Experts of a small language model: width 192, 64 SwiGLU neurons an expert.
Below are experts of layer 2 (counted from 0) of a mixture-of-experts language model. Rows are named router (the router's row for the expert), gate (a neuron's input weights, with its number), up (a neuron's input weights, with its number) and show model dimensions 0-191. Each number is 200 + 40 x the weight over its row's rms, rounded and kept within 0 to 999.
After each expert's rows: a language model's description of what the expert responds to. This comes from a sample of Wikipedia text that the model never trained on.

# expert 62
router,185,164,166,288,182,181,211,235,150,172,265,176,201,214,189,220,210,213,199,326,90,203,207,189,217,172,282,146,195,194,240,264,132,140,194,205,216,204,235,189,165,211,248,203,223,250,149,126,204,234,235,233,209,173,243,188,190,219,193,228,203,185,150,204,218,195,212,173,243,214,232,215,161,189,188,190,181,189,245,166,213,226,217,186,241,180,198,280,130,250,170,132,293,124,207,178,215,209,178,223,113,149,253,260,190,247,231,209,76,195,227,200,216,204,174,227,238,116,246,203,205,250,139,171,132,227,201,136,211,254,165,202,244,222,235,200,276,200,158,245,235,169,197,225,186,164,185,207,194,166,249,165,157,207,209,267,196,171,180,241,193,171,241,175,253,224,148,209,237,188,139,213,310,208,230,139,200,160,177,202,130,172,199,206,253,209,258,124,198,197,251,156
gate0,152,204,213,262,203,186,192,165,170,178,208,189,132,193,209,217,238,238,111,187,188,216,214,186,235,291,290,196,128,139,176,151,214,186,199,259,170,204,263,204,185,210,245,199,190,164,257,159,144,190,200,154,181,153,217,298,194,184,236,170,230,218,264,199,229,222,290,246,165,178,233,78,146,212,231,192,212,187,266,193,207,156,151,183,233,180,193,249,220,198,122,174,179,226,263,221,190,206,197,235,194,173,239,155,181,185,222,241,148,245,210,167,256,155,235,242,292,227,204,205,215,177,187,165,197,201,218,175,196,263,263,269,247,223,219,244,167,216,252,150,211,190,196,180,256,161,267,262,200,219,236,201,274,249,200,213,245,154,250,260,126,241,226,149,147,127,220,205,189,202,191,145,140,210,189,204,191,187,232,254,214,228,288,236,181,214,218,157,208,165,196,312
up0,246,202,208,210,129,292,204,186,244,299,296,299,215,254,179,153,156,234,165,148,120,161,212,225,195,181,223,159,262,250,254,202,226,156,174,193,181,180,173,223,148,255,240,105,134,231,197,211,217,274,199,209,182,189,228,185,163,174,180,133,212,258,288,188,190,276,183,182,201,221,198,181,204,256,191,208,159,215,224,184,176,148,165,199,201,188,181,205,167,154,209,175,190,124,215,213,190,220,212,178,132,190,214,185,186,174,223,276,192,197,247,241,212,190,186,230,151,247,203,234,194,221,184,184,235,211,212,153,196,235,255,172,199,193,202,236,240,194,182,240,193,222,180,167,209,196,224,200,196,279,155,193,131,238,231,215,180,214,292,235,143,298,151,290,263,148,219,121,189,175,212,104,158,200,184,202,252,264,253,137,193,193,170,282,223,261,220,186,195,216,197,147
Opening parentheses and digits in specs, coordinates, table cells and chemical names, e.g. (~395 ppi), 4°08′, Hard (2–0).

# expert 52
router,126,241,126,263,186,184,278,164,196,180,181,194,182,261,170,233,169,210,204,207,131,203,127,195,211,253,177,206,271,223,232,184,169,153,199,120,219,212,230,161,191,216,212,245,249,223,215,147,157,220,163,154,122,194,205,174,228,218,211,224,195,227,211,210,155,214,165,165,159,192,206,163,150,227,136,205,215,239,251,197,179,316,293,114,154,158,198,210,197,202,115,150,204,94,197,192,214,111,224,167,218,193,217,271,194,193,176,155,164,137,203,265,197,256,207,219,214,204,247,167,207,132,119,160,131,297,240,208,148,233,231,178,168,200,231,246,269,176,175,249,196,171,149,218,204,198,191,181,217,236,267,176,221,256,272,209,195,195,174,209,282,127,233,221,195,218,161,203,263,200,185,215,222,159,208,119,176,168,191,173,206,249,204,188,279,203,229,189,228,197,183,195
gate1,160,223,145,215,121,231,139,185,179,267,198,162,111,204,223,224,197,181,138,204,229,130,225,222,154,256,227,199,181,158,227,233,216,210,213,151,219,234,188,182,180,201,208,197,135,222,239,269,185,238,228,115,196,150,212,249,175,191,193,257,184,189,241,273,101,175,227,221,278,279,180,204,177,154,129,211,170,216,268,167,286,280,204,178,219,184,262,248,255,229,143,250,189,152,175,197,245,193,155,131,119,115,232,228,203,228,122,155,146,182,237,204,190,160,247,213,267,173,233,187,155,214,256,257,237,170,170,173,180,258,226,176,201,219,152,202,164,238,209,194,162,246,235,146,216,158,211,177,215,181,149,269,182,204,210,248,165,194,258,219,176,100,211,190,207,190,176,164,179,196,229,152,176,175,247,175,166,217,190,210,255,110,192,216,193,207,178,167,142,174,203,162
up1,174,190,234,172,244,130,203,173,192,180,258,187,191,165,158,276,292,193,180,190,244,194,175,190,213,252,244,170,97,241,225,182,268,178,186,107,284,224,191,189,215,119,202,271,165,239,222,236,210,281,239,187,196,218,240,123,233,198,217,209,246,170,250,211,154,211,227,149,222,229,177,221,170,220,208,199,137,150,233,216,278,235,258,166,168,156,134,222,232,176,129,262,131,163,210,165,202,151,185,132,214,126,188,177,222,201,169,237,180,159,169,275,203,164,258,213,237,204,170,208,227,222,159,254,218,181,240,176,180,206,286,190,240,203,137,219,212,204,234,199,173,217,223,162,244,184,209,221,147,104,155,138,257,208,164,234,194,275,168,219,161,164,158,205,260,298,167,234,175,176,164,213,192,177,217,194,167,208,201,205,208,122,137,176,254,196,251,182,234,163,234,192
Adjective suffixes inside names and titles, such as Class-ic, Tact-ical, Legisl-ative, Narco-tic, and words like American, Cup.

# expert 13
router,181,169,188,188,178,154,218,257,182,181,142,206,190,236,95,229,189,152,272,271,135,178,168,177,282,224,213,152,238,211,268,228,133,168,200,129,171,136,227,226,210,211,206,261,238,228,193,166,180,159,200,244,188,230,244,140,177,207,211,180,252,165,171,177,249,212,238,232,184,203,244,226,168,184,165,171,195,242,330,177,213,196,302,131,256,170,157,221,226,211,197,171,167,174,191,248,193,246,197,223,185,235,183,208,253,211,182,183,212,180,212,188,136,211,179,238,213,162,234,196,165,110,162,125,227,228,129,152,247,200,169,160,203,181,306,204,224,254,261,274,220,174,216,213,215,236,259,168,266,280,234,185,207,194,207,222,150,193,205,137,278,187,207,175,256,208,179,176,170,185,220,185,287,133,187,137,211,147,207,129,220,229,219,231,158,253,184,199,260,209,212,194
gate0,175,222,185,283,218,167,207,209,145,241,219,170,190,198,168,188,201,181,145,252,128,253,134,188,196,181,239,190,195,132,229,182,104,199,244,177,153,188,168,136,238,184,166,185,151,161,137,248,212,136,134,222,180,189,208,222,236,185,240,196,217,214,207,261,129,220,242,207,132,196,218,255,231,226,148,194,196,129,195,171,207,166,236,267,136,154,188,193,244,300,241,190,167,207,151,157,186,169,214,233,196,208,219,188,219,142,169,242,226,139,261,122,209,214,149,222,198,113,176,188,175,213,146,203,243,219,150,230,280,235,183,134,287,247,255,168,209,231,188,237,230,173,251,167,231,247,198,243,155,230,202,179,124,155,131,202,177,224,208,215,249,226,143,206,260,216,159,204,131,198,171,197,212,156,148,205,219,153,320,146,212,188,243,159,175,211,206,248,130,178,219,211
up0,190,232,191,236,235,157,163,180,176,242,213,142,187,97,230,218,190,232,281,252,185,202,195,206,171,149,258,215,202,195,223,173,185,184,230,200,192,197,165,200,242,133,136,230,195,245,219,277,157,180,154,256,197,237,164,261,267,145,170,212,206,220,193,197,138,201,217,167,215,295,223,249,246,197,234,223,279,172,136,121,236,194,223,312,214,155,226,185,292,251,155,176,227,198,194,212,131,209,228,274,162,213,125,211,210,154,211,207,238,186,244,226,204,297,183,219,187,185,184,188,194,211,204,222,157,198,204,187,209,216,201,169,226,143,247,178,201,183,152,242,225,225,148,146,296,223,206,279,130,127,285,188,181,216,282,210,180,185,220,170,306,150,166,239,176,145,177,174,116,202,166,153,257,162,224,224,237,200,193,195,187,219,256,240,187,186,171,178,217,195,194,203
Two-letter syllable pieces inside words or names (ne, ma, de, le), often "none" in tables, plus table pipes.

# expert 59
router,240,207,216,280,235,184,227,185,204,145,187,148,214,202,102,190,189,227,247,242,135,222,188,163,224,200,271,192,272,171,253,254,61,109,145,198,189,241,210,207,243,202,221,188,150,215,177,177,211,150,126,139,161,136,270,182,125,203,159,255,252,146,187,142,198,233,243,164,185,224,236,204,118,184,159,146,245,236,240,218,235,211,207,202,240,140,242,183,187,226,210,124,243,135,239,240,207,190,215,227,183,213,272,242,228,221,147,183,176,183,234,175,188,189,196,187,195,172,234,172,184,137,140,229,186,266,190,197,181,165,136,135,147,170,261,234,276,222,168,208,220,163,195,160,161,181,219,220,251,196,187,157,149,192,207,235,159,216,184,222,152,215,178,209,258,243,207,242,260,205,198,197,218,112,236,176,243,231,263,146,173,232,193,182,186,256,260,212,193,196,214,268
gate1,196,214,223,187,190,210,220,176,204,218,203,198,179,201,211,221,259,168,216,248,172,146,239,127,150,162,184,135,190,186,211,257,260,182,135,239,274,208,201,174,182,224,188,247,210,108,249,173,218,181,212,293,257,236,151,210,199,128,221,202,181,179,145,168,142,157,257,234,222,192,180,231,237,148,250,141,177,201,171,205,244,173,220,227,277,192,198,244,198,153,240,148,244,131,186,246,232,185,205,177,192,246,242,168,225,219,145,195,200,255,240,201,168,187,212,147,167,242,231,256,154,135,187,197,166,210,157,196,201,217,231,133,231,158,204,285,208,188,162,240,218,236,123,285,167,188,220,206,169,208,201,180,246,246,170,344,200,337,270,244,192,205,203,169,205,295,196,198,207,231,219,180,167,192,121,159,184,158,199,227,230,211,223,231,147,196,171,245,114,171,232,227
up1,143,189,203,268,269,236,214,232,124,258,180,150,196,253,167,169,216,219,181,148,207,217,184,209,148,209,190,190,157,217,249,204,170,193,175,212,224,179,169,223,206,185,140,212,213,180,150,185,155,229,165,157,171,155,215,184,153,172,230,200,166,281,199,128,203,164,226,238,192,196,197,164,205,242,193,223,138,169,194,179,162,200,201,158,152,208,229,228,143,172,156,147,210,133,85,240,247,225,212,225,131,132,223,206,244,146,280,231,217,177,190,152,166,190,135,183,255,154,170,214,185,194,267,166,212,150,207,181,135,178,217,160,216,126,311,192,171,218,177,259,168,158,211,182,102,215,244,187,225,155,178,238,116,264,189,237,118,198,211,191,231,181,78,218,203,264,230,184,178,167,213,138,129,257,130,194,186,246,245,215,199,252,194,130,195,149,179,249,189,204,216,183
Single capital letters inside acronyms, abbreviations and capitalized table terms, such as IOM, U.S., Three-Point, MF, METRO.

# expert 23
router,187,173,225,319,202,115,222,234,210,127,187,195,170,247,136,219,258,203,212,246,190,206,186,224,286,249,255,212,283,216,189,240,126,119,176,175,143,179,252,172,170,271,236,314,200,238,228,131,232,207,236,198,148,219,197,226,155,244,159,146,200,161,204,153,243,220,150,143,152,274,215,203,134,183,180,187,185,228,246,158,175,309,203,213,211,143,246,264,136,243,201,174,278,144,224,205,209,199,176,232,201,231,188,258,201,207,163,194,142,152,193,260,184,176,291,198,247,244,253,222,217,179,188,177,200,249,198,155,185,242,180,223,173,166,213,230,284,206,176,182,237,157,200,204,177,179,210,219,227,221,224,212,136,234,231,218,245,176,162,273,235,190,224,178,262,172,263,261,209,171,144,190,238,195,197,194,204,210,186,140,201,257,235,210,239,215,210,249,162,198,197,205
gate0,133,206,247,174,256,137,194,157,180,197,248,195,176,147,227,150,217,242,233,167,160,253,234,236,258,248,222,197,122,210,206,240,181,225,271,160,220,167,258,214,129,230,164,247,180,184,237,137,192,249,234,182,172,205,201,210,226,230,226,96,202,255,137,237,183,178,146,281,234,229,212,190,213,232,204,222,188,166,191,245,203,183,106,197,151,289,235,138,207,186,277,224,211,207,216,194,171,173,152,184,124,214,149,226,290,210,150,215,181,225,188,190,303,279,150,136,249,160,151,221,184,237,160,209,148,240,131,238,186,185,183,206,253,162,210,194,178,218,191,232,234,204,164,289,197,181,185,176,163,194,162,201,204,195,238,210,181,283,243,229,191,206,198,308,255,183,188,158,196,211,184,111,160,172,165,237,235,207,221,218,139,280,227,174,243,224,212,190,195,208,187,142
up0,164,262,244,216,245,250,209,179,237,170,213,153,246,166,200,189,144,221,154,179,207,157,242,232,159,219,240,221,209,183,193,174,165,144,175,200,137,248,200,192,201,181,215,221,174,210,211,190,235,260,183,184,164,188,159,124,106,218,264,251,211,198,189,155,169,263,173,202,203,109,198,241,247,153,210,151,238,291,216,252,215,162,221,168,228,212,155,192,151,197,281,217,201,219,270,233,136,195,256,143,234,206,177,208,251,203,244,264,174,273,167,175,145,228,171,187,170,166,262,221,156,243,216,277,163,165,173,167,169,304,191,268,184,191,235,222,277,229,222,278,203,156,222,171,165,238,252,210,334,193,169,242,265,216,143,219,227,187,176,210,280,190,147,170,155,218,231,200,247,182,206,198,142,239,219,155,194,208,237,204,242,163,189,184,192,189,200,206,168,180,126,287
The article "the" and capitalized words after it in names and titles, such as The Grand Budapest, National, University, United, 4th.

# expert 26
router,179,182,242,202,223,100,163,194,206,202,196,185,190,149,73,172,220,202,225,287,139,227,183,144,236,269,223,166,238,190,242,198,143,114,234,204,190,188,197,245,161,219,180,212,257,209,220,161,219,210,213,206,200,209,215,209,199,240,204,224,197,217,178,154,239,237,217,174,168,171,317,245,197,184,193,167,177,171,206,232,204,235,221,146,196,142,129,194,225,209,230,133,233,142,262,203,247,186,203,220,121,206,206,263,255,223,169,206,173,164,215,173,159,175,245,220,205,200,233,159,146,147,109,163,229,233,206,141,195,230,160,229,162,188,260,211,191,218,172,125,147,220,207,201,252,220,240,244,213,154,218,136,183,144,261,202,286,192,262,227,286,229,193,154,212,276,156,208,225,232,200,154,223,202,176,123,208,235,180,179,217,305,217,223,235,259,231,97,147,244,192,205
gate0,155,267,151,195,139,208,186,221,197,161,213,89,189,240,195,183,138,249,207,232,193,171,251,193,143,285,179,217,172,211,201,166,209,166,214,224,178,224,194,196,212,237,206,267,257,242,247,270,244,205,158,186,230,207,147,211,101,191,189,186,205,168,271,211,249,234,143,175,198,251,204,198,243,194,174,235,151,216,205,165,234,149,204,229,157,199,156,242,191,189,211,179,204,283,248,211,216,264,204,209,168,202,205,170,138,220,177,122,206,207,225,233,168,172,287,187,244,239,242,196,139,234,182,127,169,220,298,213,254,177,237,172,206,170,239,262,132,313,186,246,203,129,173,201,252,155,267,232,281,204,175,199,208,86,158,200,247,233,221,176,178,166,256,178,169,195,159,172,145,159,213,228,223,174,147,129,234,185,186,142,147,230,233,190,187,202,153,144,220,220,173,188
up0,191,224,189,82,303,254,193,205,224,159,186,228,246,246,292,241,228,199,187,133,171,186,183,230,54,239,166,233,250,192,205,302,160,202,186,218,178,212,229,239,217,191,155,163,187,207,258,177,221,200,167,145,171,240,134,182,229,210,273,288,180,179,106,246,196,190,232,169,195,226,209,194,179,205,185,181,156,188,82,177,232,177,266,191,199,177,227,217,196,158,200,168,184,209,225,185,214,187,177,180,183,158,215,210,205,132,133,165,234,198,242,236,161,220,202,84,244,194,225,141,179,135,172,236,220,181,207,186,250,268,164,215,200,220,201,258,195,242,190,133,234,163,222,160,166,219,206,197,261,141,173,162,219,171,159,250,209,190,217,271,181,213,263,179,198,233,191,218,215,205,182,200,194,205,129,223,173,152,272,189,187,138,259,182,258,274,190,176,200,167,184,197
Inner pieces of ordinary English words and names such as e, n, on, we, as in Between, Foreign, tunnel, Mississippi.

# expert 29
router,197,194,125,212,184,209,293,259,172,234,145,213,187,200,82,205,243,196,219,229,151,185,111,139,204,286,247,169,191,171,275,209,146,162,195,139,187,239,224,160,180,156,246,187,277,261,193,206,191,162,135,245,195,188,190,229,166,220,178,233,240,155,166,157,183,231,230,155,181,225,188,221,140,214,172,184,195,211,223,211,184,225,217,211,191,56,187,245,210,227,222,182,242,91,249,213,183,170,179,219,123,185,187,243,267,156,229,161,180,177,235,213,229,215,238,253,211,196,209,170,152,176,156,198,160,244,259,202,203,280,161,201,205,240,193,265,192,180,194,182,181,139,216,232,158,173,228,176,199,263,242,141,173,222,315,222,203,170,194,237,213,157,200,234,221,168,112,234,205,214,174,236,268,188,203,178,248,213,185,150,193,239,288,267,241,249,235,187,181,232,188,187
gate1,268,170,325,121,286,171,217,220,206,157,174,220,244,204,200,247,127,180,182,173,183,157,253,133,226,213,156,142,117,185,229,173,203,174,202,228,201,242,195,230,206,163,223,181,203,247,216,202,176,216,239,212,191,199,259,103,160,229,270,244,204,142,205,186,263,244,188,230,215,185,214,199,142,223,187,207,170,292,161,189,155,99,228,151,179,157,144,186,264,182,276,265,196,214,183,252,213,237,224,173,216,209,231,215,203,177,161,190,201,206,191,194,193,159,211,186,153,230,238,240,218,233,222,144,202,173,187,125,266,173,226,175,170,208,224,246,278,273,231,248,187,246,139,212,178,254,160,179,261,233,229,198,229,276,215,124,184,220,173,167,236,147,143,242,196,263,168,215,186,244,169,235,266,225,203,210,223,183,192,137,164,200,249,223,236,169,187,203,242,276,242,278
up1,235,257,149,154,211,206,148,174,185,223,213,253,155,179,251,255,182,188,196,190,237,200,298,188,229,185,212,211,179,146,160,215,265,135,227,144,227,181,154,222,229,243,226,251,246,160,172,187,248,233,189,221,206,204,163,154,194,161,233,167,258,226,182,149,206,193,276,123,224,196,243,211,171,110,204,222,232,241,159,190,191,145,220,300,212,183,84,242,164,173,207,200,219,172,237,260,203,235,189,190,292,202,132,262,177,286,228,158,176,209,181,305,153,230,198,166,173,175,182,258,281,190,188,202,251,153,236,201,239,206,239,160,180,176,278,165,178,189,193,196,193,247,211,153,148,219,238,237,203,207,276,213,178,175,266,201,238,210,157,175,211,223,305,168,174,163,241,113,171,213,205,204,228,125,224,188,161,195,274,203,173,193,139,191,233,170,224,160,248,223,183,192
Word-final plural or suffix pieces, mostly -s, -es, -ies, -ers, -ations, closing nouns and team names, such as Canucks, individuals, modes.

# expert 14
router,194,189,217,183,208,173,179,211,190,207,131,152,248,219,179,245,195,212,162,232,157,213,175,158,238,255,233,196,189,187,297,268,136,181,201,195,93,166,235,203,244,227,267,210,251,250,158,244,136,157,205,221,216,222,208,229,213,218,228,229,217,172,166,140,189,210,208,182,178,214,342,229,170,148,190,171,189,180,249,176,233,202,151,146,190,137,214,240,185,197,159,125,214,177,171,221,174,194,139,274,209,236,201,262,228,240,239,178,217,205,276,139,214,196,265,241,215,157,228,135,251,167,74,163,218,257,235,175,146,247,152,158,258,165,341,234,199,212,92,195,194,161,216,260,253,215,207,194,261,226,254,177,207,209,194,208,171,157,218,180,211,121,204,182,220,202,170,216,189,202,205,189,223,171,141,149,209,245,135,169,190,212,215,196,201,213,172,195,232,218,210,244
gate1,220,253,240,202,239,209,142,224,175,165,187,172,236,199,188,236,272,181,216,185,229,187,189,200,193,210,175,227,236,142,227,143,220,183,231,257,227,142,216,203,194,214,198,233,191,228,228,176,235,219,152,208,172,278,185,238,252,258,191,225,242,197,213,212,304,186,193,106,107,179,244,186,178,197,236,252,126,163,159,206,199,151,119,189,180,159,124,260,175,234,146,123,221,155,174,214,177,137,263,221,221,169,212,127,117,211,257,203,215,183,159,206,228,142,249,198,194,198,190,126,132,201,117,237,221,193,136,169,210,178,202,246,217,173,192,195,202,210,167,184,208,65,203,164,221,207,214,206,227,233,199,164,217,133,215,240,228,266,259,182,226,173,150,243,241,106,209,228,198,235,201,215,223,242,123,214,289,164,134,256,238,147,199,211,158,252,160,198,192,187,243,163
up1,289,130,211,274,201,178,139,205,195,154,163,154,236,235,237,130,221,196,153,266,189,163,131,217,148,237,176,153,230,207,225,179,186,158,247,245,148,149,172,195,224,254,174,205,177,245,173,194,157,190,226,253,197,290,186,196,232,144,262,138,139,249,249,222,211,164,199,172,239,163,252,158,252,259,168,166,235,139,238,266,285,183,222,181,188,134,201,201,139,210,129,188,164,181,235,182,164,164,212,229,207,188,202,220,212,230,294,228,235,255,177,256,158,194,255,185,193,214,224,163,241,173,159,174,215,139,178,208,201,227,226,237,254,195,152,227,237,155,126,230,165,139,195,199,215,173,247,149,175,239,226,150,256,206,207,209,148,205,180,225,244,232,228,206,262,248,207,165,111,226,260,192,141,194,195,182,196,192,154,190,161,244,232,163,279,260,193,268,219,201,251,275
Chinese, Bengali, Cyrillic and accented characters in foreign names and titles, plus mid-word pieces like s, ri, ra in English words.

# expert 33
router,191,203,217,251,191,119,177,223,191,208,179,122,173,202,140,208,224,175,178,279,147,176,132,146,215,252,293,217,262,226,211,341,185,194,239,128,158,179,199,250,176,151,194,234,198,230,183,191,147,204,216,174,151,227,254,197,198,202,137,243,231,192,161,77,217,224,160,189,215,302,171,162,202,166,165,124,208,215,206,197,197,290,211,141,239,121,162,215,170,219,250,167,247,124,235,269,214,209,147,179,188,253,273,252,221,211,208,253,198,162,204,193,195,200,192,234,199,187,255,167,175,190,182,158,200,228,187,157,183,192,179,200,181,211,231,187,266,204,142,175,128,152,188,155,228,233,211,304,216,200,210,211,162,309,218,158,205,142,245,200,225,263,164,184,232,187,197,222,221,162,222,183,175,208,186,152,196,188,167,120,228,207,206,218,153,168,224,188,190,263,211,214
gate1,263,175,245,218,172,238,284,229,151,227,171,136,227,259,191,182,211,182,130,231,213,157,204,219,167,212,220,235,190,196,215,204,295,187,179,195,147,235,257,211,236,178,178,233,163,192,213,233,187,150,206,199,268,194,148,96,145,192,187,108,113,251,224,219,257,276,203,132,160,204,215,152,214,164,257,181,186,147,173,225,150,284,198,235,269,174,179,221,192,182,217,200,169,153,187,219,159,181,217,242,161,237,213,252,172,176,274,196,230,161,213,204,241,181,160,238,138,195,225,229,150,124,204,239,197,256,225,187,153,216,127,165,260,237,260,249,259,238,179,220,223,154,156,218,209,232,188,229,146,177,187,233,243,195,250,222,199,238,182,145,259,154,162,213,180,230,189,223,171,111,209,191,226,166,294,217,148,242,135,221,196,175,143,229,217,128,269,155,214,200,173,262
up1,173,226,139,195,306,257,198,129,168,160,204,184,123,145,225,131,187,223,242,194,292,220,187,193,123,184,224,180,249,214,179,161,206,181,152,202,123,160,139,280,218,281,203,224,183,226,229,123,236,136,236,224,175,271,99,210,177,217,143,238,129,198,165,195,216,192,127,160,180,234,151,123,164,250,239,228,158,193,181,211,209,173,180,171,135,151,230,207,263,225,163,192,255,150,223,192,229,213,214,187,186,161,203,232,204,217,198,289,211,171,154,342,244,169,190,174,223,214,251,268,153,178,144,145,211,140,163,255,200,262,147,160,187,150,164,201,247,222,226,206,184,242,175,198,175,228,161,167,247,227,211,245,246,254,191,213,242,205,129,233,192,168,216,183,184,234,213,206,150,229,181,230,213,211,159,206,193,203,189,225,181,235,235,205,224,223,210,222,214,162,247,183
Prepositions, sentence-opening In, On, After, the after of or in, and endings like er in Upper and lower.

# expert 63
router,240,229,214,203,139,141,209,195,179,191,218,172,216,182,196,188,212,208,210,212,172,205,198,226,290,244,255,130,237,198,249,212,127,175,177,181,196,137,217,214,225,178,197,260,207,263,225,192,202,203,271,280,190,216,238,176,208,172,174,173,208,192,125,103,226,216,204,209,206,198,201,158,185,185,181,188,178,173,222,234,297,216,167,162,294,146,195,250,124,230,145,97,221,146,200,186,217,193,185,214,138,162,226,194,276,221,201,212,99,273,203,153,178,246,204,293,213,156,239,180,239,177,165,193,159,264,224,161,198,261,201,215,231,210,210,232,202,207,206,185,222,112,196,262,223,183,172,271,217,212,143,274,194,153,196,230,160,167,244,200,229,121,165,222,282,250,170,235,248,240,195,178,314,158,208,159,194,160,218,181,234,182,199,209,171,200,254,121,142,228,144,188
gate0,236,176,215,110,215,147,206,182,241,253,169,197,230,224,260,139,161,181,266,251,214,189,260,194,226,180,198,168,243,314,165,216,154,202,227,159,188,197,263,289,145,204,168,211,192,225,167,159,175,242,223,212,211,229,310,244,159,167,187,165,151,194,221,235,206,226,186,256,207,179,144,130,218,182,192,207,168,186,155,141,170,192,245,228,205,182,137,204,203,246,213,224,216,221,228,291,154,161,169,257,231,236,248,186,206,203,236,190,120,147,217,274,217,173,219,247,250,204,236,198,164,212,223,211,107,187,210,162,252,205,202,199,190,220,194,259,152,167,187,223,248,229,264,175,230,165,204,160,207,185,232,137,239,218,286,222,132,158,195,100,178,168,212,116,285,168,223,179,165,148,202,214,208,250,162,132,234,150,194,214,242,137,156,172,183,180,232,141,196,240,265,182
up0,270,140,258,185,221,164,179,268,175,215,163,173,154,188,206,162,168,224,219,253,254,215,258,188,215,181,250,195,178,262,209,203,188,181,206,146,173,260,299,273,136,198,178,256,222,200,211,181,240,223,226,216,206,209,265,265,158,160,209,194,202,147,227,238,213,292,225,262,176,299,135,205,179,241,193,142,190,230,246,253,227,218,251,198,202,200,175,209,196,204,158,249,178,201,233,225,175,160,139,243,215,218,237,227,237,176,227,169,271,221,239,124,101,178,206,265,177,214,177,221,220,206,175,244,184,187,219,202,206,141,191,210,240,195,201,238,172,143,116,183,238,202,209,113,208,223,198,257,261,207,244,123,227,202,170,169,130,189,264,168,123,231,250,214,235,159,250,265,254,128,124,181,196,199,227,171,193,232,197,239,262,139,179,204,154,199,194,128,142,205,248,194
Opening quotes, brackets, dashes, newlines and relative or clause words like which, who, where, whether, However.

# expert 56
router,144,207,177,186,175,200,198,216,219,229,190,164,202,258,207,255,162,153,173,201,185,201,147,192,247,311,237,257,245,280,259,207,173,147,185,153,146,154,183,232,167,178,161,207,255,258,189,171,200,193,206,187,180,189,261,230,125,222,188,187,242,164,171,193,182,207,260,191,223,260,286,194,92,203,54,219,213,199,298,200,221,261,211,127,190,154,203,255,210,221,180,152,199,156,205,204,217,203,239,205,228,183,204,218,255,201,145,164,127,172,242,216,245,182,172,227,212,166,242,233,190,205,181,156,170,199,245,228,183,246,188,187,175,208,209,238,210,218,210,217,159,149,188,202,284,183,183,154,236,225,249,202,163,217,255,267,155,194,239,227,230,72,201,203,199,174,140,229,196,182,187,158,235,116,164,147,245,171,219,104,224,238,244,255,235,148,202,147,244,212,174,178
gate0,208,187,153,150,210,235,188,199,215,164,231,197,179,165,169,199,215,335,162,170,209,226,150,191,234,214,188,227,213,308,188,192,223,140,151,181,209,202,176,148,251,141,153,178,241,162,168,220,223,220,179,186,269,158,260,257,173,209,148,195,197,139,232,156,259,208,280,235,255,173,196,179,198,105,204,231,213,223,216,173,216,200,224,165,191,183,228,128,188,157,210,206,171,123,224,62,230,117,151,178,168,249,231,268,136,224,139,226,235,219,208,159,217,173,107,195,209,224,161,241,276,202,219,230,222,236,197,248,190,240,218,208,188,169,209,210,212,215,252,214,177,156,196,220,252,168,258,156,178,192,221,206,223,156,262,151,267,177,203,220,222,189,165,108,244,244,177,182,244,236,190,131,210,272,214,122,168,181,201,241,135,188,159,188,234,170,151,268,212,205,221,215
up0,215,175,216,140,265,211,188,185,188,90,174,198,122,180,146,183,104,124,198,175,201,207,203,191,204,214,221,171,183,270,165,135,156,165,281,226,245,187,201,226,204,136,235,241,231,198,226,206,257,191,193,163,237,194,205,244,221,223,210,170,209,187,148,166,165,215,186,238,250,159,298,300,213,211,198,178,140,229,197,203,131,185,173,148,204,221,178,224,159,182,248,223,220,175,266,207,246,194,176,198,180,226,196,186,155,176,184,245,217,262,234,163,182,205,235,224,194,164,210,150,216,226,266,257,232,178,141,189,181,160,116,219,222,123,111,222,267,165,188,180,164,203,222,192,130,206,257,207,171,208,290,213,162,226,171,182,269,161,147,183,190,217,165,155,267,194,214,223,178,282,150,300,199,177,272,141,186,211,204,199,295,173,225,180,271,180,184,167,254,194,164,164
Mid-word pieces al, il, im, or, com, especially Jerusalem, dorsal, criminal, and also er in Pulitzer.

# expert 2
router,177,223,154,191,189,202,237,243,170,223,137,175,174,181,126,151,252,199,162,223,152,215,175,91,263,273,240,163,220,179,280,235,129,195,199,178,168,188,228,186,203,176,224,216,234,248,163,212,239,163,132,275,209,152,240,200,148,190,195,220,257,213,149,152,218,211,259,182,181,217,289,255,119,188,216,140,165,224,257,189,227,265,180,161,168,140,186,234,194,223,203,168,232,120,192,212,176,181,165,217,144,213,225,227,234,207,182,227,258,222,285,233,194,186,226,285,209,111,225,152,140,230,111,184,157,221,215,228,206,206,160,194,217,206,255,253,198,189,124,175,194,80,233,198,206,130,205,182,212,207,221,217,157,173,268,220,192,154,256,275,190,153,142,193,239,197,153,261,196,208,201,174,253,160,159,210,213,218,197,156,169,214,226,276,239,245,181,162,184,186,158,212
gate2,213,137,206,282,162,262,137,290,183,260,240,205,162,151,140,128,178,155,194,244,202,163,169,194,177,220,222,222,203,240,232,172,248,150,227,202,88,146,220,247,170,272,235,160,215,186,202,165,191,250,132,235,182,167,185,165,164,235,193,210,220,239,137,150,206,187,230,191,217,192,226,208,125,181,302,256,177,175,220,184,210,177,254,229,191,168,169,249,177,212,184,192,198,195,188,239,195,227,133,222,190,162,245,202,179,230,197,175,210,301,223,197,225,232,187,227,299,152,206,201,194,193,237,127,190,144,176,192,175,206,221,155,175,250,283,137,179,249,174,157,136,86,194,186,255,210,233,134,201,276,184,150,173,221,258,245,214,142,156,214,224,108,108,147,224,196,216,237,192,212,175,220,255,225,248,222,221,261,200,236,193,166,195,221,233,240,190,197,193,195,203,186
up2,203,232,250,196,235,162,251,212,201,234,164,166,210,153,205,149,175,147,281,182,135,196,226,139,179,234,164,204,197,194,294,259,191,202,201,192,149,164,155,129,215,213,189,218,159,214,265,154,234,181,208,217,188,218,226,182,242,84,214,179,158,188,195,205,240,188,226,195,159,147,254,230,207,262,211,195,220,255,173,216,203,195,188,200,201,259,144,258,209,228,259,244,145,227,147,271,192,151,167,253,228,135,187,134,224,199,136,151,193,193,245,162,211,109,127,286,144,256,229,284,238,251,263,180,169,213,134,207,183,242,164,212,228,153,235,275,191,226,190,256,130,279,198,157,170,207,221,215,190,192,220,170,296,184,173,196,175,261,158,250,237,198,236,153,175,174,176,174,167,219,219,173,208,153,167,214,190,216,309,153,178,217,167,201,166,171,196,224,222,172,230,264
Word-piece s-sounds like s, es, os, z, ś, ć inside names and foreign words, plus Cyrillic letters, e.g. Froese, Tsuneonella, Horseshoe.